config.yaml
n_experts: 160
experts_per_token: 4
d_shared_expert: 128
activation: "gelu"
router_score: "sigmoid"
normalize_top_k: true
balance_loss: 0.00854
router_bias: true
init_std_router: 0.00955
lr_router: 0.00143
batch_tokens: [32768, 65536, 98304]
Below are experts of layer 5 (counted from 0) of a mixture-of-experts language model. Rows are named router (the router's row for the expert), down (a neuron's output weights, with its number) and show model dimensions 0-95. Each number is 200 + 30 x the weight over its row's rms, rounded and kept within 0 to 999.
After each expert's rows: a language model's description of what the expert responds to. This comes from a sample of Wikipedia text that the model never trained on.

# expert 39
router,186,242,195,214,197,207,229,283,223,218,185,157,180,184,230,233,231,165,257,257,200,164,211,176,212,180,199,229,183,176,204,150,164,166,184,180,169,149,281,218,189,209,182,211,174,214,160,217,214,218,178,283,197,177,243,233,195,231,218,252,126,171,260,212,204,242,182,212,233,201,156,232,200,146,194,223,171,218,214,164,200,241,219,203,196,197,227,186,178,177,185,236,229,183,222,249
down0,174,219,165,248,215,237,211,169,191,162,171,216,217,230,178,231,215,155,184,199,176,128,254,224,188,190,215,215,185,194,177,201,175,191,219,179,241,189,209,225,249,174,163,203,212,171,196,237,154,225,209,229,185,190,263,159,180,166,271,211,203,239,233,175,225,198,174,214,210,225,182,235,291,168,186,237,148,238,215,195,226,189,173,226,156,156,220,186,226,160,186,240,192,178,201,240
Word-ending nouns. Closing pieces and whole nouns ending a word or name, especially wind-ow, plus people, area, Town, War, House, Stadium.

# expert 40
router,196,195,235,202,152,204,203,215,208,213,238,198,163,181,161,219,232,195,242,201,203,192,169,193,134,189,202,206,214,231,242,180,177,151,229,235,255,175,190,175,202,211,206,193,247,240,154,281,161,124,131,202,170,207,225,252,134,203,212,195,192,209,208,167,174,190,157,177,151,199,139,210,212,169,155,206,201,199,235,187,155,216,146,241,236,213,207,211,214,145,153,207,180,204,210,247
down0,279,139,201,200,182,176,181,197,224,192,216,202,179,204,234,184,216,210,232,174,157,202,208,160,172,198,232,180,247,173,244,191,149,221,214,240,213,216,240,171,187,208,213,181,255,191,108,170,230,185,155,169,204,216,193,249,225,209,243,190,221,209,192,164,176,214,197,200,226,196,208,147,152,159,162,254,196,148,226,212,225,209,236,197,187,162,181,180,199,177,202,204,223,241,226,192
Of and prepositions. The preposition "of" after nouns of measure or membership, such as depth of, length of, member of; also by, between, because.

# expert 26
router,214,191,215,181,156,139,157,214,260,201,288,212,189,224,184,235,248,209,230,233,195,219,190,187,158,170,221,254,224,220,194,191,210,214,188,177,179,151,244,164,208,190,198,179,220,207,183,164,140,172,200,248,199,198,155,195,213,209,188,213,92,162,226,194,211,223,218,179,164,165,180,255,173,213,167,196,202,189,187,160,211,212,221,249,232,201,214,172,167,184,226,217,182,256,194,170
down0,164,184,214,230,181,175,186,275,244,220,179,161,148,192,158,199,203,203,200,193,184,208,230,244,193,173,189,149,180,212,198,146,172,143,224,211,196,141,213,204,198,214,201,216,211,214,244,180,183,219,209,187,195,268,213,232,190,143,226,227,208,199,164,171,191,195,203,187,177,219,184,159,215,193,194,200,225,163,233,207,235,204,224,163,239,184,213,209,224,166,197,244,199,198,190,234
Plural and noun suffixes. Word-final suffixes closing nouns, mostly plural s, plus es, ies, ment, ities, ness, ations, as in improvements, diseases, impeachment.

# expert 25
router,219,211,238,192,196,218,164,212,197,226,207,165,192,197,228,188,255,211,232,205,159,193,160,170,210,212,182,226,213,253,221,153,223,188,182,204,193,186,236,204,211,231,156,204,218,253,178,217,157,233,204,263,204,187,209,239,175,209,175,235,190,169,245,185,144,185,149,186,167,214,127,205,203,169,137,217,220,157,149,195,225,213,232,208,180,233,148,235,197,212,216,219,185,207,231,172
down0,151,186,116,203,175,214,210,196,183,204,173,266,200,223,209,156,193,168,213,297,204,126,217,162,136,198,241,213,185,197,181,228,167,176,189,224,200,163,240,170,183,236,214,222,179,180,213,160,178,242,239,218,239,188,205,229,167,189,195,150,216,268,164,134,187,205,244,183,187,218,223,193,182,149,200,173,127,233,174,162,159,228,225,210,235,242,190,166,214,230,187,193,185,195,178,186
Table pipes among numbers. Pipe separators and punctuation within numeric table rows such as sports statistics, election results and scores, between figures like 0, 17, 27.

# expert 47
router,167,210,226,218,162,219,145,216,222,212,221,198,144,194,232,256,204,224,202,219,153,179,236,203,183,232,260,210,231,245,225,152,221,221,230,217,190,165,222,194,155,254,191,187,209,245,167,238,222,254,155,248,208,227,235,213,167,231,204,213,201,164,226,173,211,186,203,168,192,190,194,214,165,161,129,172,195,176,173,133,248,204,177,211,221,243,215,220,184,225,161,196,164,138,221,158
down0,194,209,222,182,285,137,224,222,182,195,217,192,187,181,211,137,218,276,199,191,203,180,233,215,136,199,272,146,228,166,145,205,203,174,185,222,203,220,239,144,187,218,182,234,227,195,194,168,198,300,201,177,150,174,224,185,175,210,205,165,213,209,189,197,245,201,214,200,211,180,182,226,218,139,170,195,240,176,202,212,180,211,203,211,245,168,177,210,207,244,185,242,237,207,157,220
Verb endings after stems. Suffix pieces completing a word after its stem, such as ing, ed, ted, il, as in rebu-il-t, refer-ring, contribu-ting.

# expert 28
router,192,227,225,234,168,158,178,224,231,238,235,185,175,194,226,231,230,200,244,263,185,203,192,227,192,238,208,268,204,207,218,197,224,219,196,194,176,236,238,199,177,278,173,158,193,234,151,218,173,246,211,239,177,227,227,245,192,236,182,248,147,212,212,165,170,209,215,168,190,211,199,183,233,154,204,217,261,184,201,169,206,252,200,288,165,175,203,186,199,177,182,207,210,168,193,243
down0,211,178,164,255,206,234,229,185,213,161,235,129,242,188,179,152,222,153,269,269,170,193,180,243,185,248,180,219,199,210,151,228,211,150,190,216,184,199,203,226,205,214,234,193,144,202,148,165,167,210,216,209,165,218,212,245,166,194,149,207,152,195,175,218,208,238,208,251,158,250,236,188,211,178,214,208,190,198,201,172,174,221,216,177,214,220,171,217,164,183,200,190,185,198,204,239
Institution and place names. Words in names of countries, universities and governments, such as United States, University of Glasgow, National, New York, County.

# expert 49
router,169,273,208,198,202,189,176,238,237,162,145,182,168,167,238,173,286,160,219,228,209,213,157,189,194,192,220,234,199,255,214,146,189,165,193,182,223,155,195,197,225,253,121,171,159,202,204,167,190,217,171,215,175,221,163,268,233,214,182,218,203,205,262,209,178,232,178,141,124,208,181,213,201,221,175,245,248,170,178,193,201,229,188,206,192,248,183,233,229,216,194,198,212,200,189,193
down0,180,165,236,259,210,219,268,197,165,144,166,204,173,213,192,125,194,161,200,160,197,209,195,218,208,183,187,187,212,234,129,206,213,172,194,201,255,165,195,200,278,188,192,218,156,206,217,219,200,166,214,215,157,259,178,195,193,220,170,190,205,181,227,258,194,172,204,200,202,238,225,200,220,206,162,183,163,235,165,174,238,159,208,203,231,216,217,176,179,231,181,170,162,195,138,239
Table cell pipes. Pipe separators in wiki tables, mostly following labels, names, or numbers, plus section heading markers like === and semicolons.

# expert 61
router,193,156,241,200,170,200,153,236,252,208,215,213,179,220,221,217,217,168,202,225,152,213,201,211,193,152,224,207,228,261,225,225,218,159,200,213,241,155,234,164,194,223,159,200,169,235,198,191,163,188,191,331,176,197,185,201,194,195,228,233,167,140,257,206,215,231,170,188,189,191,198,221,155,201,194,211,174,201,188,197,237,198,190,212,203,214,165,200,164,189,201,226,132,237,194,200
down0,190,236,166,209,187,265,138,233,223,207,171,221,144,210,174,215,239,195,211,210,158,150,232,232,205,204,231,217,241,175,202,221,219,200,244,189,216,209,192,197,204,209,189,150,264,187,195,192,202,202,216,183,229,202,206,196,212,183,169,223,223,268,209,212,182,184,173,213,172,126,176,194,178,138,252,220,173,174,242,190,214,197,183,181,181,151,237,215,142,202,206,210,230,224,211,171
Plural and verb -s. Suffix 's' ending plural nouns and third-person verbs, as in role-s, pupil-s, play-s, operation-s, bypass-es.

# expert 62
router,237,193,222,127,187,217,207,235,181,221,166,176,197,190,191,250,219,130,248,263,241,186,159,230,244,195,179,231,244,209,193,239,175,184,226,200,89,224,238,182,196,216,184,175,248,257,221,244,212,214,163,243,178,223,221,195,207,276,214,206,185,218,213,185,160,230,182,158,185,201,171,247,198,200,181,223,221,224,183,178,199,239,182,240,180,232,216,218,228,179,137,182,149,197,189,236
down0,222,180,210,195,187,206,219,192,197,166,237,189,208,185,239,230,188,224,228,190,205,157,211,190,225,197,219,185,201,234,249,256,188,228,171,171,187,178,191,214,177,191,225,181,205,250,243,203,223,188,231,139,210,203,202,191,208,209,220,174,252,219,230,152,221,165,164,197,114,215,195,249,199,196,183,156,244,205,140,165,184,131,201,261,203,240,218,253,271,186,185,189,212,252,150,208
Place and name endings. Endings of place names, surnames and adjectives such as ia, ard, ian, ton, burg, land, ville, plus County and Street.

# expert 48
router,190,202,210,249,178,170,185,226,155,226,252,231,147,183,192,199,231,183,235,211,206,191,200,203,213,199,175,240,174,228,215,212,169,173,230,225,197,184,213,168,164,227,179,159,250,190,193,212,192,221,179,255,153,192,175,268,147,229,183,255,228,181,249,218,227,208,174,190,164,196,189,176,191,237,179,199,174,205,162,136,247,196,235,198,216,215,220,199,210,154,241,203,193,211,207,165
down0,206,197,186,175,256,239,163,218,170,158,219,209,190,248,220,214,246,246,205,183,141,233,228,192,219,175,206,201,157,212,215,225,216,218,176,177,246,190,171,162,268,138,220,206,184,142,239,236,214,199,226,218,231,162,177,218,177,164,197,180,156,161,229,190,179,181,179,193,197,207,134,200,148,182,215,214,232,172,140,180,209,158,185,213,162,175,174,164,175,206,161,192,183,226,196,205
Verb inflection endings. Verb endings -ed and -ing completing verbs in narrative prose (falling, turning, calling, reached, beginning).

# expert 44
router,145,241,214,207,183,191,191,183,184,223,185,189,176,152,221,218,243,195,270,240,186,143,210,214,237,226,228,245,182,207,203,141,150,179,219,195,182,135,178,165,245,243,204,142,190,217,154,187,167,164,209,242,194,225,201,238,176,215,212,213,192,157,224,176,170,165,280,226,163,174,194,214,222,200,199,160,207,223,142,175,198,212,238,192,234,211,191,223,189,220,239,189,136,176,227,234
down0,237,157,199,221,260,185,223,176,209,137,180,216,185,209,219,172,171,267,145,256,234,219,175,248,176,151,203,174,246,217,203,226,191,232,221,186,205,243,161,187,202,217,146,205,163,200,223,241,203,248,227,163,248,222,176,161,219,191,161,206,151,169,188,226,180,190,200,198,186,206,201,130,259,161,176,192,224,234,171,171,168,185,237,255,162,249,173,169,207,232,180,187,158,224,209,214
Quantifiers and counts. Quantity words and numbers after the or of, such as other, all, two, many, several, both, and the hundred suffix red.

# expert 53
router,248,233,188,227,217,160,168,209,254,254,173,177,169,209,179,287,171,170,195,259,245,183,163,174,199,195,241,240,234,229,228,248,191,209,202,192,127,191,175,180,171,209,197,204,225,251,179,251,178,254,218,218,196,190,228,273,227,225,216,219,136,189,192,202,173,154,206,166,193,162,219,232,176,188,196,165,205,169,223,164,199,243,164,269,187,246,229,250,205,186,194,153,162,188,183,217
down0,172,206,176,252,209,156,183,221,194,220,177,211,191,214,238,183,193,225,221,164,189,195,235,208,229,188,231,226,203,238,210,183,195,165,168,252,221,120,235,189,193,183,173,184,272,229,175,180,222,153,242,181,180,234,242,238,192,212,207,187,218,120,163,153,159,217,203,173,294,222,197,193,241,193,202,211,159,169,221,198,228,222,162,267,165,142,217,245,197,227,229,229,193,160,200,205
Noun and name endings. Word-final pieces forming nouns, places and names, such as ia, is, ity, ism, y, as in Illino-is, author-ity, poet-ry.

# expert 43
router,215,197,209,189,231,186,188,180,207,226,201,196,182,191,176,224,240,208,209,187,219,108,198,178,143,222,226,189,218,211,219,164,274,138,173,212,234,184,234,188,184,248,184,139,244,213,190,207,160,188,265,197,192,176,215,220,199,266,216,220,166,163,241,174,191,238,241,164,224,174,204,270,244,206,204,197,210,185,215,185,217,271,185,224,204,219,165,239,219,170,240,213,233,165,216,206
down0,183,177,212,155,171,182,193,148,221,188,221,194,235,191,218,214,206,273,179,173,247,174,213,251,174,242,214,186,154,138,199,232,185,223,250,190,170,194,172,214,229,182,272,188,209,191,157,183,209,191,224,244,172,154,190,106,224,249,176,179,178,198,219,282,172,284,166,181,243,213,189,202,175,212,234,213,240,184,194,251,170,219,226,230,182,143,197,229,206,199,205,183,181,168,200,247
Word-initial syllables. First syllable of a word after a space, like se, di, tri, pro, go, as in se-ction, tri-al, go-vernor.

# expert 8
router,202,225,276,238,240,179,158,269,207,258,232,215,145,160,230,202,210,204,251,197,151,175,143,151,223,201,206,237,185,209,243,172,181,142,190,200,166,173,229,196,204,231,152,183,218,218,194,246,199,225,227,254,188,223,196,223,192,244,223,227,168,163,218,145,242,224,210,180,198,174,142,252,186,165,184,204,243,195,154,179,198,252,203,193,205,289,219,186,202,210,166,218,199,183,223,193
down0,209,218,164,230,214,144,205,243,155,201,189,184,179,156,163,216,196,194,228,219,200,195,199,198,228,206,191,184,191,197,194,201,156,174,178,211,227,210,157,169,183,136,207,200,177,196,234,215,131,182,217,175,240,203,217,175,222,262,194,237,218,240,204,194,220,208,226,212,143,196,193,208,227,144,182,192,182,202,232,217,173,210,147,206,159,215,207,249,255,157,204,186,158,235,221,232
Numbers in tables. Numeric tokens in tables, dates and statistics, especially the century part 19 or 20 of years, as in 1994, 2019, 27.3.

# expert 24
router,198,153,211,231,199,182,230,196,233,230,159,167,177,188,192,225,278,184,222,255,205,216,200,176,238,206,200,238,214,226,232,177,220,232,208,219,164,196,192,191,220,192,185,167,228,188,148,268,225,222,142,269,245,173,212,177,132,213,228,242,204,182,235,189,175,185,202,174,212,185,198,197,181,177,161,168,196,156,222,194,254,258,191,184,198,176,203,199,228,213,213,240,153,277,219,231
down0,232,126,207,188,204,172,220,204,177,187,211,221,201,194,220,246,200,117,208,207,164,180,211,164,240,222,256,249,287,171,199,183,197,178,197,201,232,196,163,215,177,299,183,216,189,205,194,207,193,177,192,193,166,178,190,213,204,188,224,138,193,176,162,178,181,199,212,168,181,223,227,240,184,202,166,187,234,189,219,194,215,204,208,158,190,216,247,214,134,215,217,224,149,227,246,239
For and -la pieces. The preposition for and the piece -la inside words and names (formula, Wallace, Walachia), plus -able/-ible and slashes.

# expert 2
router,224,251,207,204,228,177,234,169,243,190,213,163,168,223,233,190,206,194,210,202,163,173,215,198,194,228,195,221,185,229,251,209,229,158,206,165,231,190,203,220,153,227,171,223,231,210,246,213,199,256,222,232,171,213,173,247,190,209,216,189,197,210,192,183,201,282,209,171,188,201,184,245,182,145,194,189,201,203,151,192,256,269,197,264,222,201,204,180,153,190,185,214,161,134,221,216
down0,195,187,226,179,163,209,239,210,186,167,194,242,225,255,205,195,186,207,232,187,212,216,230,154,216,188,200,224,221,207,213,212,237,191,214,242,204,218,231,225,268,165,208,196,165,151,202,159,259,209,207,175,204,99,251,213,223,208,203,258,165,170,167,216,160,174,186,153,217,185,202,163,130,195,237,209,203,180,198,208,223,192,252,244,228,208,222,154,175,222,194,150,176,141,217,183
Mid-word syllable pieces. Short syllables inside words or names such as gra, tro, vel, ho, no, so, Jo, as in geographer, telenovelas, javelin.